config.yaml
n_layer: 13
d_model: 192
n_experts: 48
experts_per_token: 4
d_expert: 64
d_shared_expert: 0
activation: "reglu"
moe_layers: [2, 3, 4, 5, 6, 7, 8, 9, 10, 11, 12]
n_empty_slots: 6
router_score: "softmax"
normalize_top_k: false
routed_scale: 3.13
balance_loss: 0.0118
balance_bias: false
router_z_loss: 0.001
init_std_router: 0.0377
lr_router: 0.000989
vocab_size: 16384
norm: "rmsnorm"
norm_eps: 1e-06
tie_embeddings: "early"
optimizer: "soap_variant"
lr: 0.0039
beta1: 0.95
beta2: 0.95
batch_tokens: [32768, 65536, 98304]
seq_len: 512
train_tokens: 370700000
steps: 5699
dataset: "wikipedia_en"
Below are experts of layer 7 (counted from 0) of a mixture-of-experts language model. Rows are named router (the router's row for the expert) and show model dimensions 64-127. Each number is 500 + 40 x the weight over its row's rms, rounded and kept within 0 to 999. Numbers have three digits each.
After each expert's rows: "gets" lists some tokens that make up at least twice as much of what it gets as of all text. This comes from a sample of Wikipedia text that the model never trained on. Tokens count by the router's weight.

# expert 13
router:533477584520475484529530539474493425431448505482431473487474487481483482510521536546468508513522511516472492484488464496528314470433465515478446464487490411482478548540436435519521539521476585
gets: ". ", "which ", "was ", "he ", "and ", "He "

# expert 34
router:512481569450426468523518541491510438568499534463516486504565518484469479430511534491481500568510478502469474604482497478522554490457457533494487487489477515574485564526639541457514516483474452
gets: "(", ", ", "| ", "and ", "; ", ": "

# expert 10
router:520417573592485479513512527469520501546419494466452483488476408477533469460509530468470534522527457515482479534481485546536412479467476519489490476482502500525479472452511532602507529458473586
gets: ". ", "from ", "; ", "s", "with ", "they "

# expert 11
router:537429568552484482515534534467500528413619447464437490485389411487555471522531512464487522527533572511488483542484478466514439483502473507488406481485482537580492479480458560429503527532480527
gets: ".", ") ", "'", "0 ", "i ", "″"

# expert 0
router:533450511503543485514520513486459421554434523482542491466567696492473473475515537447473527528549509518491487528469485464504515483545484515468521486466478557420468492472576500461529526435467440
gets: "3", "2", "4", "5", "9", "8"

# expert 18
router:523523421432439474529527520462473391500457489462446475478566598470457461456534527613480533518548435511466493503478470435530600467480487510468539468471487504578465485440554467462518523498461593
gets: "and ", ", ", "by ", "F", "H", "with "

# expert 44
router:522495402580537483514520524493391379548485566473599469467454523489554489484522522391472509505535401519489474461486484454497544488554472535466556484474495568472475482516566480501513555448490397
gets: "the ", "a ", "The ", "an ", "200", "201"

# expert 41
router:531577392473463481522519538480476442539459484476642482481503500489503466512523522400489525516513506511466481500488473463507509470529467519480448476484493580578475472546574466452524521507482388
gets: "the ", "\n\n", "==", "\n", "\"", "The "

# expert 42
router:525539509522531504526523509487520417500504448472448495485588384490549490490522518612487507517506497528490495456477477508532464477498489508474506475480491541463497566437543458530511536526469541
gets: "0", "/", "7", ",", ". ", "1"

# expert 6
router:530423600382433487522508505478439550519478545476536468467529458463494458457529509452475508538533368532471471498485469491544398489506464536481577466494488484515478581522540404534514457597476521
gets: "'", " ", "D", "V", "W", "and "

# expert 33
router:515463541419443489511506515480519505522413426477534487474578563480455478426528506510492520506524450531491468548468494500509523473510479526486454490460480469484474467478387506546511531399470462
gets: "in ", "D", "|", "St", "on ", "6"

# expert 15
router:507407560459546472511531524466436492444507467483486464462573546470543492481511537498487526531524441523485467514481491496518541472509485535491558478488485541578489488490577428521527552491479542
gets: ", ", "\"", "the ", "\" ", "), ", " "

# expert 43
router:509565418509460467536513513478522436497500479492526496470543439496524463431518535461469517539509412505497474508472458469517416476441491535465515468471446462538489547520478543614530568490492509
gets: "and ", "to ", ", ", "with ", "or ", "as "

# expert 9
router:521395383501523488532518526480463499617637572471461479487485638474532479487518526521477520514529443527500491495480493460519578484468468531492580469495499590512494571489384527421513464508471509
gets: ". ", "that ", "a ", "and ", "an ", "up "

# expert 14
router:509473573491515485509536523480426414501403466469499470455425486484455485473544527459460518538519422524477476563474472523521475464597491530481432459475477502488471477506457451499514546515466543
gets: "\n", "- ", "| ", ".", " ", "–"

# expert 46
router:519448593470592477505529526484519518548496538480394481488549469487526472503529519515469527525529451508494487454484489502551437478492480522488383480483490473552471535406457493567512541438482563
gets: ") ", "\" ", "es ", "-", "ed ", "s "

# expert 21
router:544511430610510504535530509482438434485476544468575463465448394485526486499536527443477534516504569508486462528485494535532399467486473535466391472480509384561470523479404451374508536516489475
gets: ".", "the ", "The ", "he ", ": ", ","

# expert 22
router:522626494476558486511506516488399412467387485498479494487570436469443492480517520539479521533513473517489478451472492399504563488479483532491455466494497505429477594439500432458507569490479396
gets: "the ", "a ", "s ", "The ", "-", "–"

# expert 16
router:524548523566460488513521517486404507514418640488552494492585438478584489508520512436478532517519504531484481483480467447530483476506483513481444472485508418440487571509581490465512507464466485
gets: "was ", "were ", "at ", "as ", "be ", "for "

# expert 29
router:519452417573493468533528535475509462432561546484595461464529501468452466509525518449479531528511604537494472512476474506527472489447471510468488483484466533515490490527526460513522553403486484
gets: "was ", "by ", "for ", "with ", ", ", ": "

# expert 4
router:538534519529520485529529526468445534434472444484534488487549433477545479515521512392475536509545525531487488476476480472519531479565461541483402479458500495478476456609617460513513513577460494
gets: " ", "==", "is ", "== ", "be ", "="

# expert 27
router:530484510398594494508520526469481554489503415487416492480431561474451472498530531475491514522506437523490473479474487435494352469550470529493469477480497559482468525536372498495510469512491555
gets: "\n", ") ", "\n\n", "e", "er", ")"

# expert 40
router:524418526487526477536524534467525536429477432490562494482565405466520481462515528398487532519526459513475492464493488441513500467521495531469518485489486569523477601502436595488528584552490462
gets: "of ", "| ", "to ", "for ", "at ", "; "

# expert 3
router:518498372514506502543538507471489478425602488492478469480464329486474469509543511453465507536545575540491471497487467585501532486509484529476582469473470577592476440566471463469536492589481445
gets: "the ", "a ", "by ", "H", "B", "A"

# expert 37
router:513444400630405471529515509470527384445627470483558465475453552487501491487525526529485529510521563522469485533490491617500502467520485515491473484475471488499469442522373518447515465452477516
gets: ". ", "in ", ", ", "In ", "that ", "also "

# expert 28
router:512384443554484474524530525483446541512636569474443481478499584481507478470530523469491508520530433514472487531493467505505374478497486527485610482471495580474476482573550541549511571510477503
gets: "(", "200", "; ", "family ", ",", "\\"

# expert 36
router:515409426651564503534517513466541520477557592466343475477464466469470491477528512546479537516527553532485494507484463581490521473539479510463394480490501473485481487526471513484522498554486529
gets: "is ", "as ", "on ", "T", "are ", "up "

# expert 19
router:531412477421564494541520513454576536444430451459444473486504479469560455451528535476457534512530507509463490520484484462537472470547463537466435482465476485617481491549548462487509565542478533
gets: ".", "0", "9", "6", "1", "7"

# expert 25
router:535522560586453451519511535465580559492576465490533488459481379467568465497510526369472528514512568533465467504481486492513491467500463517478419480483478565554490413596477517459505523444484497
gets: "of ", "to ", "in ", "\n\n", "\n", "|"

# expert 1
router:519399575439590437494520489494454448480541470508523514495487515470529472542492509524438510507456471506521502483464437516507532489543499515507505514431431512452442461507491474505541546443488446
gets: "in ", "1 ", "2 ", "3 ", "0 ", "4 "

# expert 47
router:510608513617507489534520521485428425387442456467517487488574407469487471475532526551469527532508544535480482456468466460512418469449483514484565478467485489424491547497561374540521542547473527
gets: ", ", "the ", "-", "N", "–", "also "

# expert 38
router:528519637612533481517527529471481552518445544468533489476461413485548484505525525388493520528530469511472483492480473586534380469517481528492454475487497408568474507500512446563508517440478559
gets: "|", "\n", ". ", ")", ") ", "was "

# expert 23
router:529459415585471487520519527474495496391658449475489471483515489465445479494511531445493524511529452533476474442475467469498551470512467528474515479486479573449474506457425537523499549514489460
gets: "\n", "|", "| ", " ", "in ", "("